Below are experts of layer 2 (counted from 0) of a mixture-of-experts language model. Rows are named up (a neuron's input weights, with its number), down (a neuron's output weights, with its number) and show model dimensions 0-159. Each number is 128 + 32 x the weight over its row's rms, rounded and kept within 0 to 255.
Before each expert's rows: a language model's description of what the expert responds to; "comes before" lists some tokens at least twice as common just after its tokens as in all text. This comes from a sample of Wikipedia text that the model never trained on. Tokens count by the router's weight.

# expert 49
Description: Past participles and main verbs after was, is or been, such as used, known, released, founded, followed by by or as.
comes before: " by", " to", " in", " as", " on", " for"
up0 [111  65 108 105  95 104  84  83  99 132 108 174  78 135 183 112 108  87 108 144 101 117 111  78  99 132 148 110 158 132  84 169 128 176 172 156 124 167 110 126  94 116 121 105  99 126 145 118 178 193 133 105 130 116 135 183 121 124 124 153 132  82 120 140 129 109 122 122 176 181 121 150 161  63 147  76 117 122 152  81 127 129 180 140 127 100 186 139 116 137 184 139 129 148 135 172 114 159 112 174  81  91 147 109 100 109 190 117 125 141 149 147 158  94 157 132 157 160  72 130 139  91 156 140 165 111  84  90 159 158  71 112 109 125 108  66 103  99 124 164 137  85 104 127 140  80  87 145 102 154 119 189 142 162 165 177 129 100 103 135]
down0 [123 123 165 128 142 202 119 154 100 170 118 179 118 121 117 112 168 101 133 118 109 162 110 137 121 123 149  49 102 109 185 166 131 101 152 154 136  95  98 178  94 148 116 129 120 121 109 110 104 130 195  98 140  89 142  37 122 136  91 120 123 176 125 185 109 164 162 113 111 151  83  97 152  96 106 141 119 116 123 138 169  84 129 168 149 144 126 183 143 138 155 120 117 162  93 135 155 162 163 147 130 114  86 135 161 139 145  65 155 103 128 128 107  76 151 134  28 142 113 158 169 147 147 159 171 100  63 161 135  83 162 131 152 162 141  96 104 126 131  84 101  81  70 153 162 125  76  52 167 120 117 119 145  88  68 149 147  99 131 162]
up1 [ 85 167 100  71 127 115 183  34 146 120  59  79 145 148 118 166 106  87 106 137 159 136 146 111 151 102 161 112 202  81 118 135 122 184 119 132 177 104 128 146  85 102 167 132 100 110 121 122 135  98 183 111 109 148 101 102 146  50  85 121 162 137 121 130 156 182 112  66 143 127 154  93 120 133 159 109 173 133 147 125 126 107 150 255 127 121 158 138 131  99 150 108  95 100  86 151 134 139 157 111 139 148  83  74 161 117 126 113 136 131 151 128 119 135 125  72 170 107 141 133 175 130  76 101 127 135 190 127 123 127  94 137 169 135 150 162 118 160 142 135  60 163 143 136 127 120 150 145 129 146 164 173 162 129 171 127 107 132 161  83]
down1 [114 135 175 110 126 133  88 116 115 197 149 137 133  85  89 131 135 119 108 102 154 127  74 110 135 116 119 116  66 164 140 191 118  88 101 131 110 126  99 139  80 145 146 135  93 126 125 117  92 116  97 185 156 133 161 169 138 141  92 155 123  96  66  67 187 148 130 138 138 131  96 186 108  85 126 113  14 117 178 148 141 104 141 127 102 145  91 132 107 147 128 174  83 113 127 120 116 128 129 156  87 149 128 183 191 164 104 144  91 115 137 139 125 132 140  78  62 157 186 149 147 144 140 134 198  68  98 171 181  96 138 186  49 158 190 100 121 130  59 125 143 133  65 137 104 106 128 126 172  92 149 134  48 113 164 100  67 135 130  82]
up2 [133 127  94 107 106 118 156  70 125 124 109 150 228 120 177 123  66 135 147  85  91 114  97  82  97 176 158 125 137 153 122 113 109 124 175 153 106 117 130 133 136  68 107 137 127 161 117 144  90 130 170 141  81 155 145 102 115 129 112 142 113 106  91 151 206 114 168 186  89 173 106 121 126 143 146  76 193 111 107 132 152 136 126  82 115 139 118 134 118  33 105 165 129 142 120 157 183 112  90  57 151  42 105 123 128 120 128 158 100 158 117 153 169 150 123  86 166 223 107 141 122 109 115 181 158 115 148  58 124 118 105 208 171 148 108 120  98 147  80 120  74 126 131 161 107 136 191 101 128 152 157 131 136 105 151 114 122  94 158 117]
down2 [114 118 156 104 167 121 151  96 158 168  78 148 124 119 174 158 156 120 172  80 156 110 149 154  54 158 180 109  47  86 104 125 130 110  92 135 138 198 116 140  97 141 133 116 148 152 138 183 113 147 111 148 136 184 183 121 175 139 158 165  68 104 104 140 142 113 153 168 123  73 149 158 155 102 110 127  88 148 105 124 113 148 104  62 165 154  83 117 106  88  76  92 142 110 146 154 106 123 133 126  85 150  79 137  96  96 154 116 150 108 116 181 110 163 203 105 170 145 131 132 127 149 160 111 136 144 102 176 196 152 120 228 154 238 144 135 113 164 123 158 138  90 139 184  80 165 113 114  78 127 112 142 125  92 123 143  70 131 161 112]
up3 [127 165 131  99 116  94 126 136 100 143 136 117 159 101 145 115 102 140 109 165 117 124 117 187  95  76 142 192 147  85 114  94 131  89 118 120 130 192 113 156 137 107 124 139 149  72 149 138  90 122 130 129 150 103 143 110 136 176 134 126 139 120  82  89  69  83  96 120 148  76  94 166 134 125  70 155 145 131 105 109 108 136  75 140 167 150 111 154  97 206 172 111 148 127 175 124 120 139  69 175 109 108 139 140 181 117 153 131 151 108 143 117 114  73 125 185 136 100 132  86 104 102 152 188 184  98  98  95 165 112 142 121 115 145  89 178 117 129 120 128 190 126 128 134 100 120 139 148 112 137 174  61 162 143 117 115 191 175 141 113]
down3 [152 127 111 157 105 119 200 180 166  93 106 113 108 176  97 100 153 105 140 138 120 136  52 143 160 144 144 137 159  94 130 109 155 122 125 205 122 102 137 135 136 107 200 147 151 115 149 116 100 216 114 165 156 144 111  26 164  90 146 109 146 137  84 146  93 178 103 103 110 125 178  91 127 145 196  72 104 108 147 196 164 131 125 112 114 135 164  83 114 143 142 135 112 153  99 140 176  20 142 160 170 104  77 152 115 188 161 114 138  93 167 114  74 142 148 115 115 105 130  95 129 133 126 111 156 170 136 106 134  95 131 110 120 113 113 137 134 215  93 159 134  97 129 153 124 104 195 131 139  72 160  94 123  93 154 155 116 146 144 103]
up4 [133 176 122  98 152 197 204 153 185 136 157 114 127 112 207 218  90  96 104 111 114 130 130 132 146  99 134 113 112  83  81 127 115  95 112 114 122 147 163 124 145 128 123 120 114 123  28 102 182 123 172  44 180 169 105 137 176 153 163 176 133 110 117 164 112 144 164 159 125 147 161 117 136 116 138 174 122 182  91 143 118 181 132 176 157  99 100 147  61  99 102 104 137 100 122 149 136 121 139 122 135  78 121 108 149  72 126 118  82  82 118 140  74  99  56 145  56  94  88  86 118 168 162 104 125 130 138  95 190 125 134  82 154 190 112 118 166 105 123 108 131 103 115 131 104 139  48  90  92 150 142 105 114  40 153 171 153 131 118 112]
down4 [123 160 123 112 147  90 159 101 111 119 122  78 120 189 101 136 114 139  94 148 163 198 102 137 111 121 117 132 107 153 131 150 134 102 103 132  87 128 147  64 163 144 170 107 126 167 115 118 112 148 102 139 151 131 119  66 148 116  88 120 110 167 137 127  85 206 100 115 140 127  85 168 114 111 103  65 155 110  98 116 135  81  72  87 150 107 181 103 119 105 170 191 133 130 130 160 147  82 126 115 141 150 115  96 175 148 177 117 118  77 165  87 138 123 105 121 121 135 182 170 103  65 133 125 151 124 151 111 137 134 110  78 131 138 180 101 100 112 137 141 119 152  65 188 137 174 161 151 127  86  68  79 155 131 102 143  88 155 133 154]
up5 [132 117 133  59 118  91 130 131 153 133  97 133 151  68 169 106 167 128 135 144 107 139 113 105 104 106 152 161 132 144 162 127 112  88 118  61 174 108 130 143 177 103 170 137  93 167  88 189 138  95 135 112 143 204 165 155 178  90 189 130 124 107 133 101 160 112 146 163 147 166 119 111 223 125 179 124 153 187 143 127 140 152  44 132 104  93 161 120  63 123 133 117 205 150 101  95 111 123 145 109 117  68 183 129 113  47  73 144 129 156 110 112 166 158  97  43 107 139 119 119 136 112  94  91 115 160 176 138 131  81  82 126  97 147 138 102 153 178 140  67 106  70 189 145  98 122 111 183 139 146  67 122 157 136 145 136  88 111 177 110]
down5 [125 143 167 166 137 171 175  84 186 135 166 120 119 147 150 104  74 110  96 138 129 131 198 122  94 156 166 181 132 147 109 141 132 139 144  80 166 144 125 162 122 120 116 145 166 130 182 107 111 107 119 139 111  81  89  69  84  98 169 120 109  61 120 104  92 100 152 141 115 176 107 181 133  93 140 182 101 185 150 130 107  83 188  89  73  85 179 108 133 148  98 145  80  90 139 173 181 112 110  95 105 219 119 127 124 149 162 111 140  56 106 139 134 108 119 132  73 138 149 114 147 120  61  90 110 166 131 157 147 147 159 161 155  93 130  81  79  88  60 180 169 152 131 140 161 107 147 139 107 156 111  96 161 130 151  90 150 138 142 117]
up6 [ 67 163  98 169 116  77 145 144 146 124 175 147 110 179  52 150 128 106 141 119 130 173 167 157 135 147  94 162 117 173 165 158 199  86 105 144 127 106 156 108 125 100 145 174 142 152 121 137 155 136 147 156  93 128 141 122 120 218 120 151  98 119 117 143 114  61 148  88 126  86 144  68 129  59 121 200 113  89  46 124 136 137 109 145  63 154 159 136 115 127 155 118 162  99 122 107 127 154  91 108 120  94 189 117 135 161  98 197 153 144 132 143 114 168 129 130 136 150 145  96  82 196 119 108  91  79  95  81 158  80 211  89 111 148 122 138 108 110 138 154 120 135 131 156 130 165 159 165 100 120 115 152 109 208 162 116 153 107 198 152]
down6 [155  86 112 162 172 140 109 126 129 126 139 155 160 189 126 171 123 172 135 169 156 128 105 116 139 158 182 109 129 131 110 165 114 153  97 107 110 129 147 189 184  93 181  93 141 139 129 148  99 138 184 161  79 145  56 159 155 127 126  79 155 136  77 129 114 133 211 140 103 177 131 194 107 125 164  76 142 144 133 104 143  74 105 118  81 166 150 205 159  66 110 188 158  91 164  89 199 129 121  95  80 158  81 188 169 121  96 153 171  97 106 105  70 108 152 102 147 116 113 123 119 157 119  95 136 135 111 145  59 168  53  91 141 118 120 197 109 127  90 109  81 104 109 131 171 124 134 129 146 124 175 131  88  70 131 104 178  91 107 128]
up7 [113 133  79 141 111 202  99 120 116 119 117  91 182 189 105 150 188 157 122 132 107 138 149 154 153 132 127 105 107 113 158 142  79  94 156  75 136 115  87 106 128 109 156 105  95  89 145  81 160 105 146 111  65  91  80 154 145  96 147 127 142 111 189 105 166 109 118 158 118 163  78 111 109 130 114 113 104 104  73 120 124  83 152 145 102 104 180 137 114 105 209 133 151  84 156 203 138 124 153 188 122 134 158  93 178 127 145 141 110 142 151 161  92 153 100 168  90  99  72 180  75 152  92  89 163 133 161 131 127 113  65 155 128  43 121 176  70 155 179 159 148 138 132 135 144 157 141  62 152 181  91 184 110 126 108 156 151 122  97 122]
down7 [178 102 109 134 141  89  96 122  82 141 131 109  98  59 132  40 139 142 116 119 117  83  88 153 101 107 115 170 121 177  94  80 146 137 207 140 164 153 137 129  71 140 102 116 142 147 116 131  68 118 124 130 144 123 107 159 131 140 127 118 124  93 118 110 111  88 138 122  98 116  79 149  70 171 114 179  95 131  97 164 100 141 154  81 144  79 158 150 122 151  99 102 140 169  94  83 145 120 125 140 135 109 152  92 173 148 100  83 138 146  67 150 142 125 109 144 151  70  30 152 146 102 180  83 118 111 176 138 186 163 142 164  88 125 155 173 163 111 144 127 159 119 138 143 107 179 150 157  88 153  96 104 179 138 108  89 105 131 159 121]
up8 [163  72 120 127  69 192 123  77 133 166 140 114 137 134 122 154 112 148 118 142 157 139 122 132 138 101 152 114 138 178 158 123  66 116 110 108 176 160  98 145 158  92 116  81 104 131  93 109 115 132 168 168 107 134 101 150 131 104 217  77 117  98 127 104  98 115 155  72 139 117  59 151 119  95 149  97 145 100  77 135 109 134 160 148  85 138 138  86 120 148 140 123 120 122 102 146  96 171 117 117  92 183 138 194 182 143 181 152 131 163 108 178 106 148 135  87 146 145  91 172 162 143 117 155 125  92 193  73 139  93  78 143 168 154 127  76 110 138 110 144 129 162 108  79 163 167  82 184 138 121 139 157  93  78 122 213 145 136 163 130]
down8 [119 110 128 111 173 109 132  96  86 164  91 215 132 151 131 149 102 177 142  93 148 113 105 153  70 121 160  93 161 112 102 165 145 103 139 105 102 147 104  92  94 117 164 125 115  65 124 157  82 193  97 147  94 164  99  81 128 130 141 116 115 119  98  90  98 148 136 128 118 198 165 127 146 110  68  86  80  74 139 126 173  89 110 115 152 132  89  84 154 179 114 165 109 186 176 185 194 158 153 115  99 182  88 130 156  81 138 122 118  59 175 161  50 145 104  95 128 131 121 110 110 182 146 163 137 160 149 125 106 179 131 120 133 143 128 124 136 125 140 122  75 109 120 145 108 124 175 125 174 174 105 132 163 110 179 113 104 135  81 142]
up9 [170 129 122 138 165 128 128 167 113 152 105 197 180 194 105 125 102 123 137 119 160 157 147  57 125 117 178 167 163 102 194  99 154  61 133 190 124 128 168 169 100 124 100 115 104  77 191 111 141 105 135  95 184 167 116  98 135 146  86  49  95 139 143 194 183 170 173  98  79 173 166 123 122 131 120 144 179 140 134  88 175  93 169 151 105 152 171 152  88 111 125 150 132 135 132 153 109 137 178 157 157 118 113  79 182  98  77  87  80 116 145 136 108 101 102 111 120 145 147 198  56 136 101 150 145  75 125 121 188 159 178  75 126 162  95 116 116 134 117 113 103 142 128 167 118 171 132 183  97  73 173  98 118 111 109 107 178 199 100 126]
down9 [153  94 152 158  70 138 171 165 161 111 118 101 134 136  72 179 161 129  79  93  83 111  87  86 148 121  77 104  53 191 155 115 101  80 109 133 128 158 151 132 142 107 119 122 178 164 144 101 120  96 116 127 172 159 133 179  37  71 139 126 127 203 114 157  96 132 116 108 111 148 126  98 179 120 105 150 117 113 152 119  71 121  91 156 123 187  83 150 132 169 137 127 186 134 141  65 145 113 118 123 167 154 133 140 133 113 161 106 151 110 112 140 130 122 103 216 103 133 158  95 142 137 146 146 128  97  76 156 159 136 141 100 128 128 157 148 128 154  92 141 209 177 140  79 180 109 148 144  70 147 140 121 140 138  78  90 126 158 134 157]